Below are experts of layer 4 (counted from 0) of a mixture-of-experts language model. Rows are named router (the router's row for the expert), up (a neuron's input weights, with its number), down (a neuron's output weights, with its number) and show model dimensions 224-335. Each number is 128 + 32 x the weight over its row's rms, rounded and kept within 0 to 255. Numbers have three digits each.
After each expert's rows: "mostly gets" lists some tokens that are sent to it at least half of the time. This comes from a sample of Wikipedia text that the model never trained on.

# expert 97
router:118098135114126117187128100087158142074147143090158114124166125125125121120151118112162117099154087160143075160081151090110117150114127097037166130107128112168142123118117131097105162124119141120187105050134080141114074108115121130169121139087140161091066148096149162170086097131113129152135139206146164067090096156087145124147128068136
up0:100098137132122157161134117109131109176124063095119216158156145152110131144126119141137113137149140182152115143139137121119121128121123113126109126107098125124109117155084100072184115157118153142149122079078147176128090142118141076151078144166150128134160166094105109085125066161050096118124087184139134089160108122149071152132203102154
down0:117165105186124163050117101140078171089136139080125071093145082086166163107112168140138120080165139096150123165162076157151186096131137103167137116128069109134092078171117116089194133162121068128124113157189179134192108135067079056154086127139089127094139192150120128156186148127085108137139121124071088137122128116111089093123110101086
mostly gets: "–", "/", "-", " /", "-R", "-M"

# expert 34
router:146097113116120145080074159139148165128129175161134130086115115131120129113142129171131071150150139134083139168093095118172106187098135126111137087141139059073146175155178145113100144126129097109125129126128145171144113121106130164123149121169149126158096152174142137089144121150112147143128155096087144092049132086160061140115111105119
up0:138150117164146110125075127181068099176139112133080150123155148167158121126123143123135118092161083147115172153143105161093180116104089172139128095161130071152133089158114142126114128157160169133171102138070141107151059112167144154126155116061169117109125123134177100153142214122165201154161153113073150082142143103108039135137099139137
down0:140160161077160139155099123117116114065111134158170098097119153126090132135157121123106142145129163165110121122167138140159095149180104245141121116129127115160133163065135125120110182086134153141098106157101152120096095100110081114111173167068132151128145116173128120140118155118155127119080107138076152097054122138125112105130099132150
mostly gets: "a |", ") |  |", "i |", " | The", "o |", "\" |"

# expert 37
router:159176098133098064136145151142129146154165065134152162079164172092196151133062178120117102190136146103165101172142110160206110089122112100088215160064091131156125192113096120136148152181075062124172135092112047129112158166176111087108127162094140166130085186142067166107124116118082088119140091056144119133134150138162129104138158156146
up0:114125076102122146138165114150092088085086030149102124074112114140116092178104128105124086126122124122072177125145154163080124134074121136118141117164068146122081090086125109114094092075146077130151142112081095111110108130138160108122144134099143150155102152137075137109141163117098187121135058128155132150158167108170154129146117072102
down0:177103095183156157122147167073089123133104110142121134070143108161170127069116141096079090200128205137131151122159069081168123123134166114077113064108139144201201134114126108163136099125118159117121107146130123059136135121162119142156144087131196157104187165159136118050111127131159167125095161148121123139159154143161100098061154166111
mostly gets: " such as", ", including", " include", ": M", " including", "| Preceded by"

# expert 88
router:140105163167122136132162108171126112131106118132073142144101132128108107079110117142139133106149086106132171113102147126168123130149106169149117061074114129109132181134141060115154084162147157130102079151154128196107070129085146146166135095177117137103043133109133110115104120105078113153131059114123097161108108108172161148129113101122
up0:122066114084189078156189144153112124134117140100125167129136133147116191132204152137118073105197108115094149109116141092102105157121108082132151119080122108128104063118103094142116113134136069155175102068136122126113113126168119092184086107030101119136155153118115116132190105125145132121140093153145080126125140171110149165180141198169
down0:145142138133106118078164114121138114105101138129098128151163128163044129093093113130149197197099162146082130127195110091170148128158116178133134156114123110124144105177113152158106166173166150169095132170112099145154108124150111090048136131116136141117080172117098117115173093126106083130126127083133198094135139082148137124097094112110
mostly gets: "partial", " | - | -", "э", "}{\\", "oriz"

# expert 102
router:119086132159132183091092120183130059185155166139087137084128145101116146123116074150063149109103061131117147138142118089159119149111169125152125168178141033143156101127152161158095151150129162092122157107169152046120142090115122189104124155127128161100106109135139174044126137147108112125139117095095160064067117125145111137173142075109
up0:146164142164121099104188121165115140101084090174108107120144138067131102099084190151103114118058150165122109144145217116105116102159111143145165126119109122160131131121126094149184100168174156171147154090132196084147081094141172114181118204066132166109209125162090073148168148142126056189084120180161095178209159141127081177104128131149
down0:127116154139127102172116124136138131143119139063176151080107135174142168118134134126072168160190151121113185122122128110125126140122184115173114103152143151119125170102128174110110159158090094131171105130165128109079155147121073134105146122137065174155082189130130079105100110130150127173084160137121125136080159139134109126090115141095
mostly gets: "\"", "\".", "\",", "\" |", "]", "\" ("

# expert 12
router:093131175140134082147164109177158153150115107169051101152087124107161147074106113138108116093105111122132150136100142089119113136125095137141138109086159075136110195155094088155190069150163174111110187146117136145117086127104091109117187122158136201126096085112126087124107088108103135160101077094152101091110111159154130106125136094114
up0:111145112133130145107148109142138111100164124092128170096107199161126204172114125066203084144107199148144136132172150118112084138160111109125176203038127123170114137144114128100145162178096158160095145142114036107124144086125146132114142085145134139194168114149083140062149069129222130125120143122158111146092126151068169145179137184120
down0:161122121169163123142136097130121084133130122147063094172161103096103144131208170092133127153153162067143092107185161206161159132131131128117147117121131141122163169121073124129128153174152131151153131172189180138140119111092155163111157107150143153124109148124109115121129130140180096069101132138188160135092137112121100100161117103124
mostly gets: "ophyll", "ep.", "ilus", "chester", "IC", "oton"

# expert 28
router:121184164149126069160126157134109155120083123111134133111180126173121154156145068142114112177118100154167087140246112135069185095162093137172082109160094125151118119120182121096122127108112140178109136157101121166106125158089192115138178124146134184135132125093067149117142109142177118046130129180098146162117123120166180070160115180196
up0:098128116137104133153175120095130111138154138138059104113115074230168129176140155163124130138191168090100083132143127133106152165146133175105145119130112092123126080099168174156114151074141124155157154108116104085119142098153140112174146106171038171162157113141146130236080122112079124097101079133185105146201123131149164112105124125161
down0:137110146156159115140052120169158145109132108147116132143113155130104099139125043114141151145106160114098071120162178162129160172081165132145149141129141140132126220126155088097103098153075122123126100168126113162121141085136136150101110083155193128088116161096110127115127150127125119097114118076155115130162064126120128086144163109116
mostly gets: ") is a", " name", " to be", " became", " as a", " made"

# expert 122
router:108063126155115121113162161115120119115115159091136123113096137109145175165107145078119147164111141128083181151189146100101152153133084092097126182127113101092139113108099106114149135080109149171125115085138161147091096108101067056131090073096139110165079097126135139112172124122083140155066100112130111094112073176165150129151132068078
up0:156183098176129202105143122098165112127146096138145133067138112123110184176142130186105103109150138154121163097083133196172131156117091072186080155095140148021051113073139117118140137162104125168108076126185097117101159082121132135165118125111131092170154156161054142122135085076160139134175135118149114132100083200112159140083167073146
down0:123114112127086102088147145139064130129143108057156124109175145115172106095123166082120128136079164124145123139107184183128141135145129206073136099126110171096138161102196113136112156085146102125116182111084192069112146106128092078130087115132096120148137094143138105104119135137092123128156122158126150080148154129127141067079193135148
mostly gets: "wood", "chel", "less", "stone", "mann", "la"

# expert 127
router:113098087178183106144142175143144076140106124139093165153077062117119130093144156136106182136106104155120081126108133145106118126089074127165106141146151116174097153136072157150152107173144154087129124124165104140131141084176109150121170166115078141120147057155139115132146173079126143067161151146102140156141067153138105091169142080127
up0:167133118129164094092133125131118154102144125088161143132123060119059144186118132124116106135130191174069148109157133165111103100049148153116025132103143147119141127108166116085136107143168128190124146113120059115115174093185084183136160163073138130162100136146152208123135161109084074138177119118130091154137132150132151071157144183168
down0:148172122144120158117080152138120110179168157109188109073144081173121102138170082170151136138153096071132149170104130154096094078113165130116137124143203160153124089120130147101162124147126108115149100105160122101095150161099125209136160134095225111117105129131123094087092103186082063071070065118164137050114097170111139187126159109130
mostly gets: " system", " model", " level", " class", " version", " program"

# expert 11
router:106095117162146087185100092157146084140081116169054130174124153108073103107123160130155165138106086189182083134129181101087144121119071123158084061141124106157095095095106085181128084137089128142121178191109152152138111130185184140149148156171108099173139105121082095125144190148126099094150207119137113184111109148119146173142128070188
up0:137134085106086117144166130169074119194161123189161114163139132114129100138133100105133151116096119156089165096117122158110117117131196153123132096128141087177078132108124037099128126112141127161139123155126118132084138135079124091094179122108073181150114138169108150121137100099131150174109156132163086113160162139091157098105107094123
down0:124164105115126109122083099128092061131116220096167133159106162156113156130182146089127126089094163152100149139159111126128151149150133132158091137168100132075088141116112112103170130107162212089104076116127187069177079113163139188111093160136137083103090113103160100139149127120134117160146092121102137149110093151162087125183094136127
mostly gets: "°W", " Avenue", " Stadium", "°E", "idae", " Studios"

# expert 53
router:171136117105173195095124138103059120148161089159172044099146146094156157135139120162077055098141153118175172121131117193116141124110060137180110095143075116127107103147081156163139089083132080135104106151149116149163076212096173091082121036115159175124140123092189159109210128127159136119108091129115089153136157165104124093085104124148
up0:110089113177140157156139141146097132118140168181136101148074092102134156126152108162094123127137134141141086113128156114141138113128097130157213163153170147132090086167086124143148145133140127143128145236131103130136118079171139139096121122124102143146150140171191140086138131107155102053171089111115140191112167095134137149136162148167
down0:073163073184143125079104110161146153098144091127097126094091138065116123132117097175095147151135135149114102090133192136131176097095122119158062127122153139168076181109139134151127058142183127141117155159071125136120062177135150135078152104146105102127142068194123115149170113094106147097188141105105183178142130155110136100159090141167
mostly gets: " von", " Jones", " Khan", " Taylor", " McC", " Smith"

# expert 81
router:117094082121102124150094150086167135125120147124137162191086119077117073124139128142152136141111116158166090128139159170130154117150124112145094120119160115145120174145084102046117138088129139138114131143062181110081164132146138126111151104156059072137170094071103126077089121096188182040149155168123099217173093165163103147138108060148
up0:138131120046157101101070190098119033086183115126120091144108171139158194128134089115131149141103158096164100120165146125098104113068111096151124147140100087102164098180076125163104085122155141190158124053102164107134132099108109135098101140125116136124131186169096090163046137105122159128169139137193168095152132131182205116142107158101
down0:137097108160062158120072126182114177179075157150092141138176161172115107103122170109211121135099195148170178084155088125119070170211145104084159147061131106158138070104108144151092111134135133100116101058117115100094126083099062150149155171096131167115152148077114112160132129118165148112096179111125096116146137160169129172151182120148
mostly gets: " election", " tournament", " education", " album", " town", " season"

# expert 47
router:167075104109171101129149092137127104138131061113089155115096069068119108157116100109160137176075120177151132110130190164109063139164154144153088160161157134130133109131143171119181099121176118111127144146110149139146138137094121100168173147150160159097149047052145120166109166143138122076158163087139113181141089201168100131092150157081
up0:130141185118081149089169082070118135070125128105179128133139167116149132235109116070128109076108123137086121183152123112129128101069124125188121189153113077097151068155175043101109159122131106132120120130156144136179091153130140105100123103116147119166083104127135067129135155109102117097153088126104063103108124142095158119134107159167
down0:134128081126088142086139086138091137114138121147113108122161068171129108128184150150105136185151115163155177076130117102193160125116165126065106131090130176079113154088117120094156061097146178128147128092132132143129136113078178124130136154111097117141128159135118080146133097161114137121106144097082140164138149073100201158112150081157
mostly gets: "014", "006", "018", "012", "996", "016"

# expert 119
router:157161124121140128169100080153143184099137147171060128091144106081142149123123062056112141106131120101102101089131130146139033110053115152113134099100148175148132113128094126138218137135120087104102140137136102100113108158062146143122095155110075162085165125144137114123151063106139091194127149145126118090102112108131141145110144156101
up0:104130096161146165077137132138088152124119150141123101112117149150113108080087098100117118091137178087154121089099099123131112144144181145183056193089119107133180137105145120115123135101133054116124156124184124128147128093123152124059110073125153127141101119131127080148113114132127115149130177128166169194172190155160125117073121196185
down0:101106154219154110117164171057187138173112148093127115182153141103115108107103166120132078126129144156125171163149110101084107140137097168190099140128111027067169107119177137115090103082084082157130119129137112170134110099118098104077118102110207149111135133134126138098063105105132064102117109130158112136174171170142155116102130133088
mostly gets: ".", "s.", "\".", "ing.", "es.", "ers."

# expert 48
router:124078114114105121187150112149060205089134149136113073093103149155124092113135129139180074159159100093171162131103094200177140118108122181074162128136168212120142155082159114076096126154078192094153135162128182151174109134137104118152133143163148154080093169154126113135091082158150098146088150133145176103164144111054141143104133147149
up0:141185085062174102150082079151102183127174073137119132168193122136093126130099172103071149147129114088126179136170147161198079048125140135127149108143125116179100045140123111137114120123114147066141175067144097147131133070154149157118124129098124130139137121090126158100132145114154125136085159176207166124160149153125096164070119118113
down0:135148162113151117128133069096125172094145140158166118089173153193132101112143159160116096146092119133094153124113104146148106115159169148112153206123136210158125102119143137140149146104134084102160146130124134063169133104109088180087097097133160128070152149099083113116153113153114175123118163108099151065107124080026153151103119116167
mostly gets: " / (", "°", " | Set ", " | '", "–", " | +"

# expert 72
router:132105101141139162114171117086117107126117118136136118118142178144169138167098071155161117152128099114117110130166109155174206146123169193103098122113127098156101197116115198161084027149140115082177090084137147205150114168089139144160146151134125067116128121152194123104123186141164149072141183130105125162186085125098188120134124087157
up0:093138054098116095137169140150094144103186141145142148145167087118072132228123163117074189120112144147119123149140217120143134090151092127136155076109203180087147106084124090134139091101151102181104143105081099136143166062145135149116168115188116152168143173124100153156048195146104116199148087151165108190122152165086114113136116119196
down0:149112129072132130133147118126160200153015093103131122125172096088127109156205145097108082093081149128150090091127124183112090148175156106160101124101155119115151119120174125127175136124147127107126113148165148130091146080146153179194120136099071121136131129156077167123137148127211152102141150144109137118089126073075134149154141118184
mostly gets: "012", "020", "023", "016", "014", "017"

# expert 24
router:133064130097153124099132130125131156069076169104098132115159089136207155177183120063131160138088085141169144119148222148122070160100100160083165111154137146140110083092163153168154088142087107119122133122146156173104057197177119141171164103142104075128104169175086040101123149136129139133174145153070123121127109168070098153130181103089
up0:119080132160129148123110154045116106151155165144173137142123111090082049173145095113173153125102172183181108190087098141155146124125136120126087117088192170099115086136099125184164123139150135125117132079129095165130166134138116120086094121160142133134113140097126097157137160120121147079196128142104048122057148135115191113141127075131
down0:149139102109069161149165117089132102141100181149128155076152140092161159099077119179136129161121138109097127076150195193123142087099123109144097135143082166096110134102144166117124144119100111131098136137062151147069070128128138112079140147088094152091167130144156117136132073170131194191126197135161127122136106102158089084089085123110
mostly gets: "°N ", "\".", "ing.", "°W", "es.", "ers."

# expert 94
router:122093120169167157127059127202130110126138084127045140159105101111150115135067184075177136157152081182164068150078195086110137103036102102150163098148116166145131159141105135146112065148140151110029161171134138160148084103097124125110092104191105086116145078147091110151154120125140144102111153140147119185155124144156144133115133072113
up0:104124135123125170130115115139069121155165097124127115115139091157122130049109108080157155111096119126117125148156171128092122146154110074088066136111119100110054108149107158119214165135160095149124125090202121147064167151161095125121149121140116162174124148113093146194091123119089108148131109096123110102140074123132180177056157110088
down0:137146099200153156066104156097112144156140166098109108161116123111113102163105106136096113102142115093054147058173076173178159142186152115098107101130060094154117128124104152087146126128141087071185101168095140096091098144089089108132158074101166155105108136145092115139111102084152142146183161096168089106113110184128091089097114130092
mostly gets: " District", " Company", " Cup", " High School", " League", " Library"

# expert 33
router:150100138072087146119083118129124182102144151164111173130108124120162191118090181121084067182190175190152080176088076112097120109095154128085135097083136143111098154124108131095120100059147143142156136122092153182141153148120088172093130115156087123086115053145113135146094058166101183094087159131095153144059113176144085113179045157051
up0:106080075150151129168155118088171037163110085102090108120131072111116231160128127158125101132118117216139138072122125149138134166131134149145146096135124129091153126144160074157080142113122103085073105071130095131129139103117123164089093153123110119133125136130087161114107083130126092117148048101172181125113165116185106113121151142163
down0:141084078149120151123071145181118136129118146060122108090143070107104149120106118134132109035118104064081120122107108134148156166088128086140134146173147148114107154129157149127150101125103137127114098121174117124115191160079087107134102126089121158107125187200143149171129125094148132152075124078119113124128114187147100171143101089142
mostly gets: " yards", " player", " season", " touchdown", " league", " games"

# expert 96
router:125166100102170099145163104106117108113182119161181100130179125118075126179129088130133109100122131170131136067095157168093090096110130144141212120135118208121192118098111102091194080172115053165122105159114117140118128183091211131138140165102095150198149171102130096134090098041131170116162105146142134125069096128067173108141131116120
up0:115194112147122122144136188163109158067110105088129131043133182200114109151171123112141159137138086116123160190088171157148094115154121142121103175208121072114096094104144080086136101106166096089169107153171110106146168052124170122184085077113086090143143132133124145098075134136128158149103163163172152136161142119118180085163141153125
down0:040107141087105119129109138118117087117104114127087160129100140099189093193173110078163091122082080102116097135111169109161147101134111105080066171171140123094150104091141127188140119055144114159044031188146132149080208129117126120180174127109188097072094143131161111156107151104137102128116145099173163132155128145124073131164170133102
mostly gets: "°N ", "==History==", " =", "ors.", "°S ", "s."

# expert 125
router:097106098116170149112048164112135091162130094180097166191093085134112109092186105109110077137121116190126126179099159133123109094139148119137106174140151113152142110088099146132100148169100096140135159079160104182126121114135119120192112149144132159140124217131105072119114120125146080129131141146178106147182202093147139131141158073154
up0:144077132043132151093119196103155091121121091114144141135145083088158122137154146096056154099146161140097143163083147140167109148096133138151107081185146161174141064112132146153139108168098111084131128143152113061170152094085070079084097103169165151129165084155106199113117036170157125126131135103138094075168153106080167118100124160148
down0:126133122162050111156119156090123176200092063126154114122125160134189165109082154074175147088157110146107194109098162126174106126189150097111093101138166115108088089111100134141133158132112111182104108129140100116148071138141019171126113142084139154095088114147179055143109134100107100136174097161148099101126142147118096189104158116108
mostly gets: " government", " Army", " military", " club", " General", " Council"

# expert 99
router:115099175111108120159133135179110100145123094156151112091136139119079140162148112136131156142141127090123174092136162163108137113089128149090153065053078166127084086140112108106142180121104173173167110134153159119126121121191093151170187201123194135102082136162105144163108142181133126103086107047141171127100175115174085155106131092109
up0:064126150109127124161197138124122104138141163179124090130096117130158185130054195102133135122136139102122113131140119116150144108104131087164092112118055120110103134140111124142078114134064164177160149052168183134092125117213081134101127138070136150132101114118131128155101095138122094141092110138175175127162148128171141172111114123162
down0:117108189129131176120144145116124124113141108164129146130175071120127114119147114136118171096175079102177132100114182089137099169143138090131097131098146132100169113105112127174187172135103114151117084068116174134088128170071136147089116157145080136137196179130114129084160151117127105136092117176160108140068136067148062124117090117207
mostly gets: "  -", " It is", " It was", " This", " is", " However"

# expert 43
router:176117129135116193135110136116133108105195097158120165141180110094180123169070123143076136079132119149107154153165088110183116158112110131128194110153103113116131145123135075144157075124123066073142180110127108097129111152134125174097077113094135133170114168082174143200147134123089136090136082134202095099141154116151104119157152158186
up0:125137125137194105115145156168158134031128149101133086105169086147150153087183191166130172195175119146127144135135154143091084179170188085187132166175144126068088135140114169101140114132126128149092114078107172159154125148104129085151123166124140147137203093094156076090092133111138159125151159113142118112144103122099162121099126116104
down0:137067112167073141112128052127143116116138164128164134142189170092148173154084132131127077100110069104109093148146075115138152177141069135099129102125072035119128168129137125163109116181121126121110086152151099170153085101157140151138094122165107159093111126126134117135118145116204104151108179154142090142163169140105134221124141075128
mostly gets: " Jean", " Steve", " Peter", " Dan", " Yam", " Alex"

# expert 114
router:131176197078107128106146113197144108155118135116168116187202133156107121186146133106150147197110125099057194154132096145058175092097170142126095082144158187143134164152194118107117100142084130138126123128082072118088190169085162110136172160110127115182127122089117063166123117155131156093147086112157132066130149110157137187105104142177
up0:156146140105132114139182126122109104163105094119103119134124209172151139106145167130118127162175075092121100153109141120118139122138127156133143131097086161125184156074114163140096125161086145142151100113097071096111145071143126128153161084124135123147131045106113137097142114113112111219125108116142124102106063140147134229182127104125
down0:150090158118088130135133136153089146151152152124115116179081185161090144173152135216092140139073116161127164141124146128131114085074174130192168098087145169064131180056145127107082155099141114139137076163109114128161141139134172129201106129143150114069168037135127112112125126173126145105154119120162120094113131133165147197095132072123
mostly gets: " had", " and was", " began", " He was", " have", " were"

# expert 84
router:069132114115179141129068109138120128091090100093124090178087115136126104120171131166124127080154090108129094094097094141160179116165065136094118155133165095114152141153114151111148168160164165094148146117082121101157153138147150164116105148108120126100124109147125079116144154112108157108121119171099082146133146143098126084162144101111
up0:126147110135097147104108105130070124085092184151104140127142097143108098156123122109118178115133110101099077159178132106086112116104170128171076027155131151101094124144154149150156106114115134141164136156107149164138101174102124122152090087171143102125096187118081115149148126141133118136142090116145196137122151121137156153179169077113
down0:132118114150101090147100167174152185180084088075198143147180151127147124145131139233129066137105161097131156107138125102114099166141163157068141145118133105121171098098112118112155178085181135120066104152117130189196119138095142140077073154098146163125152160117113092124197117115181101160175112109099163131140153118094127104094148167119
mostly gets: " social", " human", " political", " individual", " traditional", " historical"

# expert 108
router:140138141087075134128102166135113087087114156094141062158144181137148127121067115170057139071102124084159130127177102115183077131233132151100132166106112110142115169119102080122191156191105110093181156119086089109131079097124095153152089138160096193092124177140179153185175105090121138165113088128127144075175122110133108122123127104142
up0:154121142173149125138142197088101138124142059122087137191134133122149164081136113134090179086159119148089085174148148103104109145100082174202106083141161100120144144144134188184100119128105137124147141084092180127123109122167130116110184151134153138127169113126146126105138084093204198158120159101064167114114114155149125133188175110157
down0:155128063150129118115084138082145133066130100119185106123107161116189069171109114119164117093148104191109167129103154143103112152109125082135132134106153137107153084125106087146101094141194140123151135121171085103032184116163156119114097151168161123075093137156182154170165082142171106133148184154188104056138135083126127150100097111104
mostly gets: "-B", "- K", "-M", "-R", "_", "-H"

# expert 51
router:109133180128168174163116097108118095137090098095171094126141123148146191101081099138093103099099151106119127117091127186166146114109094179139107172117142125120110142116135128153152145129164076066127198145124127148183094177126154114121103112104096157095096157129097150144190167137178115142165181118126157110165126131110132083107154147159
up0:096064086158152110129094107094149122142163103126185103157154122112172148055133124109113078167079121164108123140133131115101083117136111142094094131106167147085149156121096097116133074178189090223130102172107165136146147175160133118127086128110115158163179091077085168144154143113087116127116106102151180135163087163149081120105110137066
down0:083090087098090161113093066141156136132137114132174162157111161144147063126180140137103095100120150180128210100097084171099142142146124142098133186181143115091093177117093088167158113136125149177114139130122131078147108126116194139134092155188111159143169154049071165083127130080152115148095132090141179133173160124154127098164120131101
mostly gets: " Sch", " Pr", " der", " Ho", " d'", " Kap"

# expert 118
router:152095130122170153098132164067134159169216092158113138139163143116145111110065072112091158108121108168122159148131067126111116145168103117167111136101127112076152148172109081094144140116137063146145154148210158115150062124149163120084141132120123147153120165153161118122139081166130140111085108117176123126181163113135118127128183152130
up0:091146131108133081087134131170117162122065103128140149207129188134101109116090054116119081201131109137137148131160099168122143134123175051135117146143179129099128114126122150168124132146119092158130145136105169129127123156104101102101159114143145093150141117123168072117100171122140115121119168110109132154091141106113140103091157105132
down0:122122147121138120148088185166133114180103152145114101131162163078152052123066154131135127114126116146109113185143139107150188186079119122152134170136155148145130094052134116153118111180127135079125141101127144122111106119072083135153121147172161072127144136152138179108141150160138112091131194167130120098146093188167121092139116141092
mostly gets: " John", " James", " George", " William", " Michael", " Charles"

# expert 30
router:130113122116067090079092125171111111101146222164201077121184124104110111128107111123145121132112095074182134135057099079162124189157143130135163174133125087128137163132134101116156131133082171100146210198099088136112138100101150138152126184109184182131111149146167109107142084112173110148125132094097178091147066076113120129176112095132
up0:115157046130095142109124167057093156186151139115112173161141107152114085116131129155122114077144053110111174115095075130121094120140133130142089197131151078108163096136067146135073143115155175184077138141137103088084102117117087141128139122161130159149171175102152090161167111112160057079144120153105102152159088141171093129142117197125
down0:123121167135120136118174089118162140197126162101158115116121134161063124194134157153131097142090098181119121109087177127110129102149087106121104122098147129126139106151133149106143082157173162110104156153163060127135144106114106127135111117113134168112089133080134058154175124082164140083112070120137121128110101160129097128111103157138
mostly gets: " (S", "(", " (M", "\" (", " (C", "s ("

# expert 5
router:118114169143130142127145117184126084082075116093134132166113100142078103131122122169137099129131107087085201097144113132142149131140124124123140097096110155137135177150112091102162132143116154144129080101098116185103152155115112138174145116146181111075082134119096137118109120127078121113097062127132150093070177086121135122131135093118
up0:096122144155191073188137156113162105151114122172119151090130149101096145166116146130126145103121148092091143124205185067095142151125174125084113077109116148157091106135128186148146132110093079124148099104109131167091151087152085107128114105134128098142197144179086112072201141108126112122084094151110125136125110129115233146159164125075
down0:105089160155096146136173140083120122116107132121173166185121139121087145113123082140164188154132147137109122142148127092070085166099068144101094091105174133090099116106130182169093140143134141161143179150113086087088117130141166111085166143133107149134077143141093181126159126127103136206134146150161118144130112157175148121139126113148
mostly gets: "- List", "oriz", " List of"

# expert 80
router:127134170110136138078107140143067101081057177145123087107139144147130100174156118156156105141100119164081112125099155113089117178095100074123168147157114117102108126142165116093105119119095074157074091149141088118076109146088148142159183150151126129133080141170160160080118158087104099123102113089039113128080079124132115174130134112121
up0:148118042072150131114098110156136145120102154122164092156179145126159126165161099138112102166094105065136130149177129117109122140122150108166127174113149109105111140091057180176169114114104084104026098145159143107201153112211092177140158096153116117162164137044193151138119130152144143125115144158142099139189141150141110109102128112120
down0:119146157187113046193157058075149176183150196149120078154177075147098165137103146089106098089111136127087130118087149121135123147109078151143180158115127074129070093125074173135110187116099131093157141093157139114097117080128091156092129129136152125198116077114082135146138167127078133128122130170065169109139171142145151141175124078119
mostly gets: ");", " / ", "; |", " |  |  |  |", " | Succeeded by", "; F"

# expert 73
router:178066090116131145065129131146154162123130165175096163117066125163162074088087067136132119176122130126116151095150144118172170118141169052130134091135152086153169183077126154174144172057189139102195139089136117135151077175140142065127096059106129098064151114162159157228101162143129122094165160119153130113120120172128111164110111116069
up0:103150157144116157128109161107087208144144098160099160141135101193104106099076144139092120132077095161150153179109084124099076102148119130133140126137100060133070098080125131105150132116152130090115144126114114156076143119181140139134154041127099165099092101153201120183177149146117090115125102130154127136192095071164115071170048106129
down0:115085152173155059144135187147170127124171133128103141140151134126050139093107179081149118159105117130160121193082065106166111122098143086120122125167127102113089083128105127066148165164130103122152114093129193159071049133110129114074142137110105116171154138177105106150089092147137112105098194116157190130140186126128134126091175105131
mostly gets: "19", "16", "30", "20", "31", "14"

# expert 26
router:151138139115119070093076170200169164117137153124082124114087112103118114150077178131144162086090074144051141119187173151135132174102118076113158157154173102128094145088090099145113094132114135157110146147143109166136106073117205101123105130177063118122109079168093089166149149118103146164146186172181111114154090151120095123132050105151
up0:134106116169078118068105190107138122091167134194100125148149143117150170130123126164139116089118103161079104165202122084093109135128115176114149114129126119139119129104103153138161129092093086126095104125152110083156138121089159141104136177088083130127132117108122146127182116129109176109117139165143088108137101070136185076172100120117
down0:137124136161134134147129160158091134119164133130126109101140089111150106074135158082192133129138135149061127186169113183077155157085099187172121111132106138147121183061060132178110125132163167083149134113151087134091059134134167115178097081154138145114081066181148136097126174142101179158178129137119143156118127141141098144168099139170
mostly gets: " Stadium", " Town", " Avenue", " High School", " County,", " Park"

# expert 95
router:089104121149164095091118128105165146175133163143105123126082129135175145095124154088114101134072152118144085133086136099158160127095070131140055140103140136136135156138119086159149122148095167143163134132142145138121127134105156143059114087130101164120151077110123115159146163202080113141147075110126095041145053115132115135113146096110
up0:144165145108133128120115101130095129185115119157096086156094123139110104123136176125149086153096123168108144160117142135180110140182130056148157154095122122116096164117145212124123161098147131115128101146123119094113136123136185096071129132126092136116102136140109103064091182188111163131154101103156067131074109102100123155178082134117
down0:113157142108166162119143139148170159125132158117148084127096172155133158120123131120057129138086132109109127147078154061103084104165096147144082150114099191075152175135144135140109136129125145145107129141107141145109064097101177118131142077156159123154169152178119129088089116122134099138166128156085102104184061182130182148114164107106
mostly gets: "émon", "-J", "ami", "่", " Khan", "hn"

# expert 113
router:093171092135197098141141110192153132130109084131067141154063100157134141119100142069167137122118065159148100083140150111106137140149109126115094143124187113145104147127130104138144101198155127068139119148202082172119138106117158150126084105146061096111149084154147078116120161084170130123142169151160090130119132134137099152106123080127
up0:168184109080163136099064146134149155076172112140176155199153155155110091137090109102159101143151118089115170122120110163098151134156095141168148112130134151109144118144131151173165145128157135112104147155175074074110136156131084134120082127137112104139123070149195164119120233106145205107136172101108078136145061124138147109080075076127
down0:144174140052168110150160135154135160124123110143178180090105162086140037097141120067122173157113106179120130172095115160139146144135063190155124096068168116127169115173133129143119147156098180150108175126218101127143114164116146118136052102100175065179148143182138158108072176073102145158189180108135085172054093144150100123092098140155
mostly gets: " Affairs", " Party", " Act ", " Company", " Stadium", " campaign"

# expert 32
router:098109154189136149105148115066082139178142068148117081166153117069164167068132134152075147078096095083157168064078167105093125150190096166096101099099172106192128125135069136201147059157100092119155125155116125129158110074100081131093096084155173125137129130099130120149200090188149118177100143170149096086112165119019101153078141183095
up0:090133121093127144137130126150080099123142171131091086117153146154141069132089140123104121114152143163087177142167142171117118105150171177121131090141106112101129136104121160118128091077107123154123130131097173118113191181100119093167119088111080108164176146150117106159255136069113088123159166121085117193167122172104130070111107109143
down0:148089117153216151155132119135151101153176122152149157102133073140117103130186115174145148153201157122088131165122093101131107154173121145113108079100096104067095165072121146082065159054155139109125124149117149159073116097089110097117116107144113140179118153101098126145090112154146139098189128130117102203162109127082156160120170119135
mostly gets: " J.", " C.", " A.", " William", " S.", " M."